config.yaml
num_hidden_layers: 12
hidden_size: 128
n_experts: 64
experts_per_token: 4
d_expert: 32
d_shared_expert: 0
hidden_act: "geglu"
moe_layers: [1, 3, 5, 7, 9, 11]
router_score: "sigmoid"
normalize_top_k: true
routed_scale: 1.0
balance_loss: 0.000716
balance_bias: true
init_std_router: 0.0109
lr_router: 0.00268
num_attention_heads: 2
num_key_value_heads: 1
head_dim: 64
vocab_size: 11913
norm: "rmsnorm"
norm_place: "peri"
norm_eps: 1e-06
positions: "rope"
rope_theta: 3760.0
rope_fraction: 1.0
qk_norm: false
attn_scale: 0.125
tie_word_embeddings: false
parallel_block: false
extras: ["capped logits"]
init: "normal"
init_std_qkv: 0.0461
init_std_o: 0.0572
init_std_up: 0.066
init_std_down: 0.066
optimizer: "soap_variant"
learning_rate: 0.0113
lr_mult_o: 1.25
lr_mult_up: 1.11
lr_head: 0.00823
max_grad_norm: 2.0
warmup_steps: 200
schedule: "wsd"
decay_fraction: 1.0
decay_shape: "linear"
final_lr_fraction: 0.0
batch_tokens: [65536, 131072, 262144]
max_seq_len: 1024
doc_mask: true
train_tokens: 452300000
max_steps: 3526
dataset: "wikipedia_en"
Below are experts of layer 3 (counted from 0) of a mixture-of-experts language model. Rows are named router (the router's row for the expert), gate (a neuron's input weights, with its number), up (a neuron's input weights, with its number), down (a neuron's output weights, with its number) and show model dimensions 64-127. Each number is 128 + 24 x the weight over its row's rms, rounded and kept within 0 to 255. Numbers have three digits each.
After each expert's rows: a language model's description of what the expert responds to. This comes from a sample of Wikipedia text that the model never trained on.

# expert 15
router:139116092127096127138111135128134155133087177101155143123145130153144109116137151137134138162119110152089162155129126137127162157157114131096101154202144108145118125129096149162154122138143169
gate3:108105152128121143093132094160131134099152167146175125094111124125116175111100104127150123115083129127155149122100160131127096187141085130134135135122164128127147160115138131174159151085102103
up3:098155112117097125111114159175099116123096140133128153125123159095113079116123114129142129115138119100131143128096101149095120147137116107120154152110124122154138130151186131124111136101112090
down3:146145104152120147102134176119079117115090126121137113153148139112108090148126131123161089138106137086136092130180113129128145148173145116101166141166111138135100130163111087154115091144110146
gate4:129122106147138151113111111122135136132151167149139148143108135129111083074144197121147134092148104141140103118140114143128111135107140088097119107099122138139139037085060150129090122111110142
up4:149141155096122165121150128107149106088164135163152145165099112166177143152182164152135113106160073097167096120113113101149157104095141106119160101170137157162151130098074128162116129130146158
down4:134144111137176119115107176169124129101135077115115157130131130104136118108103108130152135108173120154172142117119098145121132164109123101106158166141139107127132123166096105104139097124138203
It responds to: Commas and periods. Commas and periods after names, clauses and numbers, including decimal points and date commas: Lambert, August 3, 0.89.

# expert 62
router:104055145157133137137143157132147132103124136140151127137099143117139113162124151075121139131124144123088142113126129105104135158168143120079134174142127084120093101121105154127129051163129157
gate0:103155122086136104107159123118120107116131141153149069161095094093129114123123116097142171112090152140126148126110118102093147170160117169148136164153119122166141111132134089127157092173135085
up0:128122145105089119153130136106131105140182135105126172133126124133136131167134133156142185116090129105123083174131072123140129124127157082144085095110119142130124139100132171162120157098093123
down0:092139133125130114131130132153130162165145187124159130147111161126095143149097137152125132156148151122106163149223109152137146145130129093139110116133176128134125117103147137128117116116092157
gate1:124123165139106168185132073158111136096144094122118118159157147120164098114153142134083156106158099136173114133121097102118141133137124151122125161146100121122154160112145107152119095123117092
up1:160134139174117137093101131113096116063128143138135095134140121138194122135101117114109117130127098110125115120134148107137071129097151128105155111117083161131125147113107158121093117088132115
down1:085128116108152106140124144092148130112123154126111114126104118143114136130099106120130119133124133108157154122081149099140122182173121104123118112109143139118138081123159148138107103118165130
It responds to: Foreign name pieces. Pieces of foreign or transliterated names after a capital initial, as in H-ong Kong, K-of-i, V-immer-by, plus apostrophes.

# expert 8
router:141134145137136156100139125130115127136133151135141132156141141104139150127100130123079135125145132175140132137096130109134150162144135112079167171142105105107086095127093141142123044097102131
gate0:110108147117120123086135169120159102141097135106145102146114137120091134085122117106138110124122138142126129157122083107133126092171092129124138137169079140133161126151107154123113098147118129
up0:103114127104148134126133153142098128163095119187119126117133146158136133109133166171141136120070112079131111128159129133108103079138163091132103163115125158111075133106110058122102154140109112
down0:101139085160134153097156132127143128169122117121116129117120120115127120134158161138109105117158121101105124157130121129146145155123099094114110167112186142119138109091167096121136155150096140
gate1:105146100134137117175155113110110086151114092128135096130124173140144132112092131148145138140123132153108156136182135158131092128106110126150152152136108130122115095137081141102174120128115179
up1:134101124121146142137089121153129111098150129111133117156102116120170116102151133117170109093089100068086124137109162095138150110088096116141105121096178120108137140108122121129115149094110127
down1:130077166157135107135098137136084102145128154077138118126099124145072139123113122119117148146130094127095107133161154088124133142117090142121086111136146154138111074122140125134161122145136108
It responds to: Mid-word name fragments. Short word pieces inside rare names and words, often after a capital initial, as in Cop-y, Wh-iff-let, Mad-d-ocks.

# expert 45
router:108076116153149148101146144101153117164140144138146148150131136155161127148122165151124150130110118123103118151122133159141169163136133105133148156134133116165123138167077135136173127146092150
gate0:136131150155152133149114138103113172124110159167101219139116142125161113138133095093074131110142131107136119174120143130110144158153134126157126111116114097159115117139147089173187141115120098
up0:157119155118128149151145176127121123118077144086154053125128118168103139095143154102132155140107132131113135098161119140096110100105112140115107078094120115114129101131174150097119112147127111
down0:117107118135106101118081147140130149133124128118116086152111122143094095105148122107134113112132158116113157187122163116131125123143095162148107148165149168165135135105090142113126166133138110
gate1:113100138148113097117082100112154115175116131107127114091135110134107122141148171132110124151126116090135105164154125094126135150154104136113111126110117084103098130164146089151094102109118117
up1:130088181134154137110119124106108149122119145066106137165114112091144147109175197135110137085126123159150149116148157127134132177102123126123131124165186169115084140104120105146128177160172101
down1:169133138126110089115107149108150083173150104168116179127159112129145143145152151108137100125117103095148122112108129123121132176109099109094133153113116109121073100155115186147067109143129130
It responds to: Inner pieces of names. Middle or final letter pieces of personal and place names, often foreign, in tables and lists: López, Liutprand, Craigieburn.

# expert 20
router:135117168151125129104115143157129162108130162135166132216118181112125149133116149108108140142139133129082105123131160127142111156142133152087136149140110110085116139128117146164138130128130166
gate0:110117126055126145118115140095088112090138126129129111106123135152109137139103139119152136155140159129152138165101131147120118157145077141076167101119103088114087133161104171171130143160162148
up0:123112140032182133093115118105146084117132105142089141140091090104141110097112137141069136119154153145110115134137126122115159153135117141140081130121147139163110171142148131083134132125127123
down0:140097106149171109117094119110163133135105110104145156188117135132181128139123143124082144130109130116124132121166123115144107133117111140115103131109162139152109153154091098106150114096085162
gate1:118169123144144131072153091144154146080126131114147151135173114135138112164110108118149171154154128097147146151118092159141115142136114172112139129123128140121138150110102139153148130084131123
up1:122144119104117149128167124132130124150140136114095134149157106141133132098111113101127122162132091172117093160151123179144134154141073120125181157119130123122136151098128104138134142084142129
down1:073095113165098127113118103129101135128176118102115130142104121123128065080156147131167143158146127138132145118091120125135136174155135156103126139125142163154156161138115090149166142128165127
It responds to: Prepositions and connectives. Function words linking clauses or phrases, mainly with, by, to, which, who, had, such as "porch with", "According to".

# expert 30
router:135120159202143138104147157115083098132126187094146153125144126115158142114099126089112132154087124111123116155087108133156142167156143175144124159150117094119080161144098155152142113124113167
gate0:139087133127114130092142155141116100143087136134092148135150094094132137151126181123138128140135119122137110121117106127108095146137095161148134153164126140129122144095100150092138121107135090
up0:134116162126168101131123080117126166105178113126147134172130140161120134144160124125143110086138134123140130097091152117172116144118150160091152106090168114132112136151086127151135107096164140
down0:144112150136124139164138136140088108139076115129142118152104161133102130139159143086158138135100107107127121126091141062182125148132180124136129153130143116174100147133127135101125124121146127
gate1:124103139158113097159156141089142177211126125128156143139114094154168147137114106147116078076134178158127122112154124088130136162091171117128118141129121114112111151138146104161124134061074121
up1:115142105127143173185114121101144105082142141161086115112138175159139141143092118105127120127104130122112109101129098104124111056118153154068107116133108153107117118157086180147125114123132122
down1:152157138146137101172122148095087109152129082113154135107150118119151145108126117071113153107121101090144122112118127150132108113070135162109107124165119103125083188148125110150136115098124120
It responds to: Mid-word suffix pieces. Middle and final pieces of names and common words, such as le, ore, ence, ings, ization, plus sentence-starting It and He.

# expert 4
router:118109129095146169107128125133124142076147161115155141173135159143127162117107138105127168181126094124083166125120139175142135164163139122096108117140115120099095123143111145142153131136107159
gate0:147109085098140163130169155154090137138130131128102165160095128144114138126143159144124168150146149133153128128142160117111168109151149156134136148141131104155168116166105160184120099105157121
up0:106112098111180086098122092130169122150132104141109127100143118149129143147069123138136104145148138138128143169144139129148121141120144135106123120153115153131147110102104130100104119141117128
down0:128107136127155134098150151106136123127100094129132154166145110148166092102142178161158134138114087140141110149157106157089150180107130125150147135127146114134149138155157098148154122138140124
gate1:137109148145089144141139095149162098143100183128150064124156133119117144111179141132122117101143132136140101124147152086160131130110118106129148115117134148170119166120153146138125112101177148
up1:107155101091138175107125114102146101100118092124096128143131151165140055152127107143104118133145129162160150114110101146103151092144110096176103141106083099128147131168135129140128087166172099
down1:106144152135129133164129139186093123118136102123160138179104136130117154100106116126170126119105156086136125095098133119153141123139129108099129148130094114094126145113138114116121132111140145
It responds to: Clause-linking function words. Conjunctions, relative pronouns, subject pronouns and auxiliaries in running prose, such as and, that, who, he, was, is.

# expert 55
router:128104170146121119120117148148122141091144174139164148148107172143157148134113147141055163186115091146139135148136164088144162151108133137113126152179116120141097123119118152154126128132109152
gate0:143121143140130143100123116141174140128148109153098184151089059156108092104115137159116178108091097141087124147148158166128107154136112098094117145182124140124138110103104135117111128093168127
up0:117113109097174137103092133140141092142108088142112128150118147088109105136108085126110118121163177110081107124129121158096138135116147164153090124124112128103100120122095107111119125126103109
down0:128110069136075118141097114109158113142141142162133115080119092090158115128162093152080135126092115126131100128172148120148119115131105137141119134160126121141137111161131088117117133159131151
gate1:108111126114121137150160131168162140076130142114137147178106115125161138148105109114099098097105134128113144123115110132145124141098115138118123098151155116128127089105152107147094155114117122
up1:078121150133094143120111142145114133110130156108115169186115122104130121135141121114140072139139188141138125079160123138123134128130128148137113130111139086103128126131111094157128174157133132
down1:087166131136098150110150133144102144135126130162125126123077150144131137144134108137142084164141110100119139090147103112117149112099111146136123103132118154122110096105141128112124188096106150
It responds to: Linking prepositions and verbs. Connective words mid-sentence after a clause or comma: as (especially such as), to, from, by, with, became, because.

# expert 39
router:120129142121079119142137110113102098105113150101144147182146151135138117121119169132079125154106128109120151124144131152153133174130157138122129156164118087139078110175066123142125154158115116
gate0:177137151114141165133133122132125147156138099140115123115133159123135094137142156129102086173121089105147118141152106168113127164139140172175128136150113151141100128162096136146149114168177129
up0:143103086163125141136134170153068123088123127147092139114107145155110170109111096152164134104113104111122133101166166129152169106122110099079117137139116164137126123120131108164125114055110116
down0:128160152145161142147126129166135135155127097128125129140125129073116108101113186125081143136148114094087125150157119099163129120138151151148089149130111133106120143121114171151080169145097107
gate1:154147143154107109114110150128125131117064121144116125161154141127134103102076114098113132116104090141136132130134119156166127106173093114134122141120077102154131126142112151126156095144118067
up1:126124125095125149160148113132152143176140125138111110157103124104129146124196148081137140126170129087096131144125128091111139170103148132117116115138131142122160132113134116112143116112182135
down1:154123175143130083139127133143146106106090121107108112133192163128120181101154143114113129128120147176131121105116139143138151120136137162121128147144110120171114134116097131139133096131086102
It responds to: Derivational suffixes. Word-final suffix pieces forming adjectives and nouns in scientific or technical words: hydrophobic, numerical, eponymous, -ation, -ment, -idae.

# expert 28
router:108071100132138160126149147108152146114117154118165117162135138149134113118103182115109140151144122172111151160133122138097140172154117132114138164174129101155102144144125141158162109149115111
gate0:116127132117146161145139121098141129173129084128149125168175103140092109132104143125121094135152150152109132138111122126111116158131087088144123114164136112098089133093141136184134121162113126
up0:088136076162102112124117099132153113155143156144108149125140135123108195149119155103156149139092155118125090143116143105138128108135098127142142145111156157173104139141103150114111190087130135
down0:134117129138139136128166156097147110119135121094139100101160097158128116125147118112106162129125134174167116136116142148116097125146133134146099137117147119102179138121081132121080148157165149
gate1:077104105140122137137161142142120122106133183132098095124138095086116094137126120121102123146097131091136154105123120137135164123159126141072091173152118165188120121138114151093122140166123115
up1:123149120165095094120086120147112124131126105172102108149143093111165120183138098113134138104114148170133097120144099150158155101153102110136114098112080135139127132116109144102114092097163095
down1:123149109130121120120131146155050128146122150114111138129095121127172114160135096104179119137085129121112175140135136108117114130149152118137128105141142122131103083149143124110094118098132137
It responds to: Closing brackets and quotes. Closing parentheses, closing quotation marks and trailing punctuation after titles or asides, especially song titles in track listings.

# expert 25
router:107114143148158172134131161116133150103133151107154124134138148156175142138106149108108174169135096125139131127130174102158152142158157125100123152162101109107114168122121146178088127128118135
gate0:105104113112096158097119129089094105145104103152124114108146146152115135138072089147141144151124087141082128135125134147132155098149134138091124154128096116119121066104136122161119136158152112
up0:126130120145104110134083101136150182131140151149108129117145132155164145182136139139146149081156136095136116122087154099114097160168164169181130134152154196124129158115085087119128101115149169
down0:131173146145141125148115138104136155119150106133152104139117145115154175170098105179138104115151124082090129146137142164123116138138133153121159113135157164095095131148121142116122091151123105
gate1:151131137144120097124114151114146114128126126126126127127169102201112065115107132133088115152128078118095133154078113123110115100118145147098118167088108143151106146108158122170130102132079103
up1:096143135138098100099109156136128129112149140162137119171148089149150139107085099128098125129117117105160096122093096142095136136157150115133077117148173124075166103152180129109160162088115097
down1:122112198071172143136119135135119156152112144116124137159152120117095125134096126106138162138144111160107120134130139140161137138096145111154127093084123168151131115138163125134150110084096143
It responds to: Phrase-opening prepositions. Prepositions opening phrases, often sentence- or line-initial before dates or places, such as In office, On 14 July, at, during.

# expert 29
router:092111123124156127084138146092120104150115165158153118134142137149169132100097150139104144191126147139105124132134161114106131154163111160115145160164146098137100099126123127166167131143089134
gate0:120066153129156098073149153197124133179089131182096114099117140110111138093150095136129106138116118146118095126128135125076093141164149146134135165111120093119084138144114137107106109109120154
up0:138123107111113137157126108135121101150131138090140152142137145145094087119112152143159135198097121150130171109169129124143114135122131125139109131148128144149148156154148116157147104156173115
down0:140098109133160137131106142091162126124187110152157100089134105137124094104131128144146122141105145153109108134086102162101134126096113133123131156138165108106120134172110105143081122138119093
gate1:130113135161118168135108129116134152115098143148184130116123113091134134169107094178137154160140156145161103131108123127141086098151088101131089141126193098135090119117117086149149108115122125
up1:152123104136109074126146116132146113102191100109137158172136125136104126114140163105176117152142147147163147159133107121092152172122129146101116112112097112094098097126130123130149126175151111
down1:129106112125133144112150089135171151122119125140095117167119122097129143131121115170161112144141153132146138136129114195096119125110127174113122115126080127123106069125166153101166153156125102
It responds to: Clause-ending punctuation. Semicolons, closing parentheses, colons, periods and table pipes ending list items, especially in production credits and career lists, such as producer; and 2022);.